{
  "num_hidden_layers": 12,
  "experts_per_token": 4,
  "d_shared_expert": 512,
  "hidden_act": "swiglu",
  "moe_layers": [1, 2, 3, 4, 5, 6, 7, 8, 9, 10, 11],
  "router_score": "softmax",
  "normalize_top_k": true,
  "routed_scale": 2.0,
  "init_std_router": 0.0212,
  "norm": "rmsnorm",
  "norm_eps": 1e-06,
  "tie_word_embeddings": "early",
  "beta2": 0.95,
  "max_seq_len": 512,
  "dataset": "wikipedia_en"
}
Below are experts of layer 9 (counted from 0) of a mixture-of-experts language model. Rows are named router (the router's row for the expert) and show model dimensions 672-767. Each number is 128 + 32 x the weight over its row's rms, rounded and kept within 0 to 255. Numbers have three digits each.
After each expert's rows: a language model's description of what the expert responds to. This comes from a sample of Wikipedia text that the model never trained on.

# expert 50
router:089142151085061094153076152088095151137184180099136151181153076106093047114078161140159116099168215134153137113100120058134127089138153132181135117154153135173143072126113124132161102103179120124137168154118044159148140130141078119124125099131050174118150116140106184131084128087130087060
It responds to: Word pieces of Latin species names, other foreign-language words and non-Latin scripts like Hebrew, Arabic, Cyrillic, as in emarginata, vulgatus.

# expert 27
router:109153113191084156077132134104158120168092135125091129137124108147177117147109142069181191172068105158196140160129165128153129121136084158081097103108091168150117144167087107068143155186131117153175095123110136103126158105144106113098131134125159093161170141168100105130096145151121170121
It responds to: Word-initial prefixes like un-, re-, int-, clause connectors such as but, while, However, Despite, and line breaks, dashes and headers in tables.

# expert 15
router:152143109160119164101141180129184186145124126143180181210144143171107207118124143092073116103145080118128088115171191117127104109062109125124191123097111133123151088123092171112156133099122167144090157095159143115140141158108140138067151096161157153061129125101182160114160074140165052147
It responds to: Pieces of place, institution and organization names such as Railway, Avenue, Airport, -shire, -burg, plus letters in asteroid designations like 2008 WJ.

# expert 7
router:136109140183171150177112099157114076085144072161156145168119136139090133117131126149136099083081142123151106071144147106112104161138100154138114143063113113126082178156133158063112099141143116129149130120168135118168187160105207124120129114168140125139096164086044077137071085167083177145
It responds to: Words in section headings and list titles, such as List, Born, by in "Appearances by club", Places, album, plus cells in club-statistics tables.

# expert 1
router:164128133120147139159184060068147147128202108110123119177143152101153169184181094119105167100076133147093140127100104119105124126173135111091086084099143118146121200135110164133115166183106067083033089138107185142135061095126090123102165102206106087102121117171087100140131134128177104156
It responds to: Table cell separators and name pieces in sports rosters and results tables, such as first names (Steve, Michael), country codes (ESP, GBR) and separator bars.

# expert 26
router:121112158141131162136197149134102171152106148077168146117129111103131129136123157138138089121159155103124055157152151150154145109213128141179124101143172149084136124144059115089127141094146164149137104153119126161161130095142078164173176122126158117093081149140223162165144105187090183114
It responds to: Given names after a surname and comma in bibliography lists, e.g. Andrews, Charles; table pipes; nouns like works, claims, evidence.

# expert 16
router:108128159146086167100148103106121123158061139118128140108219128117118151077074152105128121166126110162173136131128158110135188101123157110132164147170075148130096153096107155167208091132110138083140121099125114110137149163099187127162137141139126158161131098161148102196150093102081064133
It responds to: Past participles and verb endings in expository prose, often after was, to or be, such as used, located, developed, imposed, -ed, -ing.

# expert 4
router:144141164081132144135093129112069047127158124108158139152096178131162136148176119113132112115117130126139126115198131156100144217095110144112145086196147090153101180108115154071132201170159144091161094109106120126171097185071138167108155150129133075152112113149135167129125125080082039152
It responds to: Symbols inside LaTeX formulas and wiki tables, such as closing brackets, backslashes, underscores, $, pipes and digits, e.g. ), A_b, | 0.

# expert 6
router:096130155143147210070093101104100129145161100149099122116144120147178151056154118111105122090067093120129085198122180126166141097085154086148192122188123148159146117081202082130107111139117140125121104110122107119096179144158152080155128131103092116098076160137102160132178101142151088185
It responds to: Line breaks ending rows of pipe tables and dash lists, plus linking words like near, where, between, when in prose.

# expert 35
router:146111122137157085131099101156140121115116138151174099138126107086154122183170072123123118105143069128197163132134120097081123109138156167176121189137158111138096107155097130165124163132113151119149136162161160134130178134107128126070093139130132085091135072122180093132092155133150207146
It responds to: Articles and words in LaTeX-heavy math and science passages, backslashes and braces, plus pieces of technical or Latin names.

# expert 37
router:136130162124129171091131139142074118118123139123120133114094116078197114129132143055093102144168109155139096179166127159123106145114186150091132157084169151166101165163097114134130149150028016103125121137087195123121089129100147103134167154120115078117110161107065131118114068068176114105
It responds to: Birth years after "born", month names and nationality or occupation words in short bio lines, such as footballer, politician, Mexican.

# expert 34
router:081166138177137127183181105142136086087113121104096120143141163117151069056160145176071114118165129126119118058103184102103104173124123132136157127153149108154116128185133109078169094158164129078109142117069165139110149080131091107164121096088189064162114157120105150137153096113101139156
It responds to: Infobox list dashes, field names and table separators, such as Other names, Time zone, Type, Website, plus coordinate and DST entries.

# expert 23
router:105126076141139187096170134121071162117142112142104143162151083146162109166099152166100117083125126085098176109132190074111149157094077118145071110152134094139129168063138129104117197084125146122091119137118130092107156124171068136110117124067139142186141192086103136120109112128100139136
It responds to: Opening pieces of place and proper names, such as New, San, Los, Saint, Du(hallow), Car(leton), often in tables.

# expert 43
router:164140149157154136193151086117119131093097170125173166094122140135134109062140130099179098150132131120114126076130130162135181103149082115141171106075118159137154125185086153115114149143165083148167122109149082104157156163160120113112131109091106075140050185128150135080118118112104146117
It responds to: Words or word endings in section headings and narrative nouns, such as Personal life, Release, legacy, Career, death, released.

# expert 28
router:124152113072153089162062106139101169094103158174058079142162116107176118099114066124162160146163147206077113143141168174097132130114135084154185138115112139138111163116084129107171099117121146112126149157153159150161116119108125116084120096162080155136177133151097117118129177139196145023
It responds to: Articles, prepositions and clause openers in plot summaries, cast lists and biographies, such as the, a, as, after, when, during.

# expert 19
router:100165132182126152132114081158127113124117138113188165080134136104115136061132103158086134168115123112133137096138098126173139111102145142041144169099118084145069079109115163147070107069138124163175113172081099108081127091096161135105136196084129124128066173083115116168084135094115130091
It responds to: Colons after infobox field labels (Nameplate capacity:, External IDs:), plus hyphen bullets, slashes, www and other separators in structured data.

# expert 61
router:104158008108097120134126135103089142125088107076146169127139160177169159133027091121161151104151129079167154149117123172141140118073158097123066149095166134097098089165145121188089100120146088150116149137184116189151130140123103150128143090097104093138169088154198156210143157097073135103
It responds to: Surname pieces and pronouns acting as sentence subjects in narrative prose, such as Mc, McC, Drum-mond, he, she, who, plus Japanese kana bytes.

# expert 42
router:158083113093171157109112105123110181146098102099135141062129094119108070137131172119139149075105147111160080167136149107103101089158141126171077064119088156182205088150107086040073134177121181158067125072168186103167196120119079156098140061134148089128094088106122207083139104112116119158
It responds to: Subject adjectives after studied or degree in, such as political science, economics, public relations, plus pipes in election result tables.

# expert 51
router:101172116136138101105098049140117193132120105146109093120172183118059115165092108127174151114132159164159140121095123140064129135133111126112157129118088113166079152151112120060162108034093144071105187149123125117193133131110128128114060118101128130046167132170130138102072142102121147157
It responds to: Degree and focus words such as only, first, even, more, most, also, far, very, plus pipe characters starting rows in tables.

# expert 10
router:062116092143064183093082119178099046107102100137103092105082101080134144135153150170136149145111177099175149093205134136119111074082157181097118094156087087175115121065108149134121122139125139078096140138129113198133133099121162111180085107115018119173164080164101152128139077157126113166
It responds to: Verbs and function words in biographies after he, who or was, such as worked, joined, served, settled, accused, to.

# expert 47
router:175112139096128132156112146078200130147069072159135116125117111200124116159072143162136105156108166177147142158152118154095106092137106184103089100102067048115052148086164137144125136173153136069087127140125131087100134092132148117115110155085166099137113138156132146141115134090148102151
It responds to: Final pieces of multi-token words and names, such as Skytra(in), Experi(ment), Treat(ment), and institution words like Award, Cup, League.

# expert 36
router:082106120102107098183129088092106096192098118101092123155147218121163118101114149174138090177129122082133088125124080094130135084114093102161127146080197133177132147084134145091124148126118087103111118109178173088120151140150040133136099092124128128126124083138091078083187094094134139128
It responds to: Job and role nouns describing people in biographies, often split into pieces, such as politician, footballer, director, bota-nis-t, Att-orn-ey.

# expert 17
router:180160097146122155121165101152077058119068152108127143139218133121188145128094091093107135123168124225132090133187118189126179118106103167113138135121077140135137120151106142091162120136092151130098129157132138104094170200179090129138144149106147125107182129104148131127186120147143126131
It responds to: Commas, but, however, which, and time words like days, month, centuries, plus digits in years, scores and date ranges.

# expert 33
router:113144161224150088127036160094130141130175135155112140096139098098119138141121154123147149135185088196159139145138138165102117148142142135127155128107106087139143059133068143123090153082164171128125200124112073183106179170139110176151095139168112144152126148159195184118120160070145128117
It responds to: Day numbers, month names and years in dates, e.g. on 25 February, 26 July, 2019, plus line breaks and cells in tables.

# expert 12
router:169131142093129109152134139095139194191133149125093080127135126130114153185126076177121106102127123158097126164157149114070190123072109153200163133110106142149106125115131123172174111150145119097091116136136182086156208107131131119172109119136095138106070140161138157117150116123135097177
It responds to: Nouns after the, a or his in game recaps, battles and politics, such as season, field goal, troops, election, court.

# expert 9
router:159086082108116114135175081181129112161139104138110119061106105155168076099140163180136161120115107126079138182097153085133129132079143129167185173135128162112084185096144126144071145154204156165082136105133143176117111162083115124143154140117119071105133181182117096126149152106086109137
It responds to: Prepositions and determiners in narrative history, especially of, the, during, from, previous, early, in phrases like at the age of, from a young.

# expert 41
router:121129133107083141174207122051141149151091104158136128085193088101187095109151170118150155108159103143163181087081144133120165113117147148140127102130174109117087162148122172116103141149115137145076124116095142080102125085076181088140079088106164129160093122131109110094134099157112141150
It responds to: Field names in infobox or list lines after a dash, such as Region, Area codes, Type, Coordinates, plus unit words km and mi.

# expert 63
router:151098157144115114143114145145195088130083126124155108147131131126116131131150138127115148088155185160109180145095163134201105138143154163102103101116122180110179125171109137072159107128153191136117128150100167122100103138207119123099131137120124103110169130123152148151132172118098160054
It responds to: National, University, Museum, Institute in organization names, degree and minute signs in coordinates, score dashes, and line breaks before infobox headers.

# expert 39
router:147133128110102111133179125170119170210118142134125102108138133182158131106196107069083104095093070175161044127130131141093154149103189108127140135168057081150098098105145090144119144110131188158064137097064162123201063127092120167127139130136113156152126085104114153142105147104109142081
It responds to: And, or and commas joining list items or adjectives, plus plural endings on nouns in descriptions, e.g. cells, products, goblets, mangroves.

# expert 3
router:082134057099088137113091120169070099199138148163160144153119141111099081112118119073113157125209128174120117118126134135114095104106136210103140085173113142148153122118128103182152149131129164173144168100135122133185162171140086196079148129089122175100146107070167109141108117114119159123
It responds to: Opening parentheses, quotation marks, square brackets and dollar signs before abbreviations or quoted phrases, e.g. (GSK), (CCNY, "without.

# expert 31
router:114127081105116114115128098095154185094124105117157075146120079069098112162089142127164168138115124080116103102093150160099126140135147093166139111128129096145122121132136135158134181078106092145085122121178106108153117147142090205141101168076083121087180126172095123151095114103150136088
It responds to: Pieces of non-English words and non-Latin script bytes, such as romanized Japanese (Rejisutansu), diacritic letters ā, Ö, and Cyrillic, Thai, Devanagari bytes.

# expert 20
router:139084096146161139145186210190122090134121122125103096154134122078120067132122105117160135163143071090118154118124121135181140129169138101130122119106152127150105164135111123153119090150114129113128096114146116098127115105129168101141164173108126122162117123068136143138128165169194178143
It responds to: The word the or The before proper names and noun phrases, such as the United, the University, the Kama Valley; also Mount, Peak, genus.

# expert 30
router:139116077132176056064161154109160142114166095169136130118135122131137070144169168106173133153177097128156091086081092117106141122088147143126097092102129089063156111130163130216087082081088169145164108080173103131152201165109150131094069106144141072115193123142099159030065136133118150142
It responds to: Short pieces inside ordinary adjectives and verbs before endings like -ed, -ing, -y, such as dang-ero-us, enjo-ya-ble, remov-ed.

# expert 49
router:141154134110105163171138191136152103145120165089149127160115120129145101137111061054157143138096150085109144152121163091059113137068115136096144140121123120134133118097115140098136077074163065094101136127108144132169136067115119194118122155137164097062088133087160148134125082156160114203
It responds to: Given names and name beginnings (Michael, David, Ky-), plus hyphens inside compounds like T-shirt, P-90, Al-Zawahiri.

# expert 45
router:078129116141085139204106115150152104162121120105133124096160129105088136140207160148183169173102139106141119121063090178148132147044136122203157170110170162134158139121181158098108145086141114123113139137109130162106129095121181131154095202181151108113207181126132067119181131081191122082
It responds to: The word the, and This, These, Its, mostly after of, in or a full stop, as in was the second round, advance the Tigers.

# expert 40
router:117156095181162148087152141116140101135117113189067174109158184121139116158110085074145081140110172154120165123071186090140115187112105195105148159101098146126151187148143093173234135145091142040156163130161126156119116107144125120099154175073134118123180133180104095110193118120133101132
It responds to: Sentence-final periods, paragraph breaks before new paragraphs or headings, and contrastive connectives such as However, although, but, which.

# expert 44
router:126131123124181116138094132142108090065135069115134154136102105119119125111161119083127169138106117108127069107174208160089134103158148144126192110168071168142161174111183144137075097121108078105172103186105143176161131160122154133151098102170134169116109094165120129128096143131125214080
It responds to: Prepositions like in, of, on, at, within, during, throughout, often after a noun, as in research institute in Canberra.

# expert 11
router:121129169121165116150082162168129049134144120179115157087185121099131109159170098125100117095125098065074097127182117157121102162108076092135110135140107146157109151143054133189099113174158177058117116139115123132105124080123107165103221152083063089131145093138109142193109131153168111110
It responds to: Heading equals signs, opening parentheses, hyphens in ranges, and place-name parts like United States, River, Paraná, plus coordinate primes.

# expert 57
router:190121107163136109150137082131169120052106188113160127108176125095181137082201060153093123161191172134080157092186092142105066103218076204109155166139089069144190100158141095109156170165071137039096145133113137120201124143103137127200124071181123155126162118117120164109095069126134148105
It responds to: Numbers inside pipe-separated sports or election tables, like goals, points and vote counts, plus player position codes FW, DF, MF.

# expert 53
router:165166087126108152137098088109154145130158125157140153129097115085082097073177096159104103124105145185161141115187160136095189139173120124192138108055128117092099097100125108080183145107124152079165069153096111155138086051107042126153126142160083099157171163115122143165132149153138125139
It responds to: Line breaks, dashes and commas closing bibliography entries, list items and infobox lines, such as before ISBN or after publisher names.

# expert 29
router:111163103093158173056131135151093102183141135168090183164156148131178146170153098138064106096137142117142115124082132118115125109097152166145123149149154100121075113094133084122119124150178101107153054133094108147118131107156118170139129152160122176116121174163100182123121090053173102125
It responds to: Double-space empty table cells, pipes, and capital-letter model or code pieces such as F312, GP33, S1.5400, SR, PS.

# expert 48
router:076173079104142159087149114181088118071099105124118137145122110110098121154160110155131122129126126138128090164150076109161149132091120081151173131093103121127117128115094104167164170096140078121116100066166194140127158155121126110116119110129102184101081115173175102132106102133129144063
It responds to: His, her and their before career details, and roster position codes like FW, DF, MF, GK in sports articles.

# expert 59
router:143097117151190173137100056143099108139136120101108134110103127123064108143144136124125116102114190166155169172087106103073157126133142113147072098136105150119110059098159080150071135157131137152135084112064139123137094124147143133121189193101097141151153143150111158104073129090177103155
It responds to: Pipe separators between numeric table cells, especially vote counts and percentages, plus semicolons in year lists and words like including.

# expert 18
router:089153077128095144079168154064144153148089092138130138170208179127111107123064034076132133161164141083150134104139099185136118187128158125121104133138112213136155070151094164125168113143181100151132142120117118148101106196137168103127120149145114128114071082173116158182129153140145099138
It responds to: Surname starts and middle initials in personal names, often inside tables, such as Mc, Singh, Johnson, the F in Stephen F. Austin.

# expert 14
router:099081105183155115103122137133141169097113133100172195106096139115109106110148168113100138166131185124172085152068078154094174032071156147146186130046102089116143155110101198113052094100111118140160116155140182171121131110138188082079114131150149117129168125144089119132134086126177159096
It responds to: Function words like to, the, of, him, them, and combat verbs like killed, defeated; also numbers in score and statistics tables.

# expert 13
router:101151134131180113092138146092088110138098074150063097109118142151102116185093200108118183126185099143083068167116159085123131153068144137152101134121124158154103141118191146138122187085105170095162153135089137105184090162142114136159134103157135172109098164068122119101154119095098143099
It responds to: Measurement units and closing punctuation after numbers, such as km, %, mm, households, years, and periods ending sentences with dates or statistics.

# expert 52
router:097146124167160113127146142161122110157163105101119094157138094102080164075086176127085080168140155139142140095164100090152142074128096094114125181192123072142130098149167111140080144127107136126150138154133174132160063153094080120120129125080112140195099126119155159112123070138176165127
It responds to: Pieces and final words of US place and venue names, such as -ville, -port, County, Street, Stadium, and cities like Baltimore or Chicago.

# expert 24
router:162090115153117180138141182075189141128127112175142163127201123105139146106129152074165140125143138156135177117194080111107140143145150145102083103138161077118137073114124122112153094100116166150147136164163136081115134153152112183160122144125158174084115086128175192124111112171140123135
It responds to: Words in titles of films, songs, albums, charts and awards, such as Best, Film, Records, ARIA, and chart country names.

# expert 38
router:141123099146191112084090200169117133134111103088060132060174120095152145150140122171071083086141090137158146108125096096084117137160113127146140118155107143147105057102133125119175074125067124096200113123166147095116089106131176151164203126128094201138152087081166102115084074074073181164
It responds to: Decimal points, digits and pipes inside number-heavy tables, such as 38.1, .707, scores like 1–1, and standings columns.

# expert 60
router:130112149127086096128119148139180125088101090119144095101090176178211083130114098111121140121173138089168162118070147122108205155149073095072142168161076110136130125125156112181131096106102134081128129135124184107077080115100126131128138129054106130101139168155174092168120144118191109146
It responds to: Forms of be, modals and as after a subject or before a complement, such as was, were, been, known as, considered.

# expert 21
router:081115110146136054084123126119131087129115116123155154127158175168094109101152103150139140137091114075129121160135111116162053143156187107165122168100146170158122107159128153063158137170074151169072141151124142094140105117135128091084076153087163134095119092124164106161154117137113108106
It responds to: Pieces of Latin species names and author surnames in taxonomy lists, e.g. -idae, (Schaus, 1940), Leptosoma, Species: and Genus lines.

# expert 5
router:148158099089096089122212123106090157170158101102199113108149128143061111145133135171114171143115116141181111175119181138183150119065132106118114218168100145136107055094100133158119147149114168114139127083074173098138125143123100168192158143151143095147110130165172134106109146113085041152
It responds to: First pieces of lowercase words split into several tokens, often after the or a, such as cl, res, inter, sc(orpions).

# expert 62
router:152150130174183070148072127133078131159168127137134124067197089096143133100126128158099102143120067113107187155140087148074134108159075099085180128080124153135113086117116114117117151108112159092145177083129107176070138143164158083102105124153108127141080150152148129087113110180169135107
It responds to: Number words and digits giving quantities, such as many, several, three, million, and decimals before million or percent.

# expert 58
router:144074186111127158126106151162150077112200167163125093186135121085116176156088158138133130081135129077113131086116146113202186132112125091141129106133162164126033133167191153196170189061143154129123156137147101057157077183147180099123118121161140151164116106096149050142095127127079068134
It responds to: The = signs that open section headings, plus articles and diacritic letters in short geography articles about towns and districts, e.g. ș, ā, a.

# expert 46
router:120130168109108128194086135109204157106109106104141150112158059089121143073136091123158098106142181126089175135068107068047124172137160170101146072107124108086083152167090126123135149075163086130158073148157125131100087108093137233098130114126178141164115123115081137076109115136138131062
It responds to: Cells and pipes in sports schedules and results tables, such as times, dates, scores, at or vs opponents, and TV networks like ESPN.

# expert 55
router:116124144104158160137152161153099108144154149104112139167087154126026172101094120113091128124095136123062158110116126073174051122143144228116089114155092100104136102176153053174149106117108126089120131075089116095189121143169118098086094121124095135157149122056133194134130180105187110119
It responds to: Periods and colons closing sentences or introducing lists, and organization-type words like Society, Act, Association, Institute, Committee.

# expert 56
router:097138149109073110133132117094195130121120111125108118113138124032171133108136153143172116122123155074150136048181106113102105101136188112091140147159091108094182150153084100112144110133157102110095096125140183100131125160162096064069090061144175130183177129125138129092135141095110128148
It responds to: Short label words and word starts in award or roster tables and dab lists, such as Best, Non, Actress, born, LW, film.

# expert 8
router:127090134146136079070126147074125165124057160104168166150146219213124162111096113177155089130146147109151037162134128077200129130105124109043103142113178116106126116182181084126134137165138109125147101104151147170131148123125082073161099160149137089107161146152078087174116146125078199156
It responds to: Word pieces inside personal names, mostly surnames like -ić, -kov, Singh, Johnson, McC, Jr, plus some table pipes and closing brackets.

# expert 22
router:114134082136179125065196112151117089083141169160127138147110127051162133149137133140116161151102069134103188099113155112116074112111144105131134075130164102105111144126159086132169187189112128114167103169147046128145075084097143125131130075135123144102126171150124134106118117117131142103
It responds to: Mid-word pieces of foreign or unusual names and words, such as Stock-ho-lm, Ter-eng-ganu, Per-ta-mina, plus semicolons and parentheses in infobox dates.

# expert 54
router:110117108138132093124180156140096080140089161168149113096110167186164131142099088181103177196134151106104160126159153137143106109113127098098127117159178089133116196153116119148171149081064090145137128116085167138163120197132111104170113126154184122165096169087111154133224120136169128152
It responds to: Names of kings, princes and genus initials in history and taxonomy, such as Alice, Henry, the R. in species names, and paragraph breaks.

# expert 25
router:052136093149149171103129175113137109100119129049095123144107106145154128096123108132118148157139190157131120095132084145163079106164101121135130098107109085113149183106165105089097129062082110067137144101109100144104158149167088113151075106132180155120167133147111145153131104160061080163
It responds to: Paragraph breaks, heading equals signs, commas and He/She starting sentences in biographies, plus country codes like ENG, GER in athlete tables.

# expert 0
router:073126129094118154108105157150134162096094143060119140131058107120154154073095084099137180086150097182198114148148071145097135047124147119143194133084109066116080142110105145169125080110131104118091145143109167139127147098182139137155117126155088129097127112152172100128177158132164105132
It responds to: Past-tense event verbs and following prepositions in career narratives, after a subject or comma, such as returned, announced, won, in.

# expert 32
router:124161116148106161101147137088200162124117053201106099122068125100105171151142181118153092146167149151151109110167116176176150134131118105077040132137157105061097143127095146141127085127185143123131121147174175077089119110106110135185096122156117147119150127119118114047127111069076139134
It responds to: Capital letters and words opening table cells and == section headings in sports results, e.g. Pool, Pole vault, round, Win, Loss, medalist.

# expert 2
router:163140165127090106136127124198102111146124147097121096131145132131171093094052114104090069141162091098075112158098155183172156144098167113164117149180124139121146124117121094155116141073141150123129143115129187105085165189113127122161144067102090157168157165092160118128212121154095140113
It responds to: Verbs and auxiliaries like is, was, are, been, may, would after it or which, often in architecture descriptions of churches and stone buildings.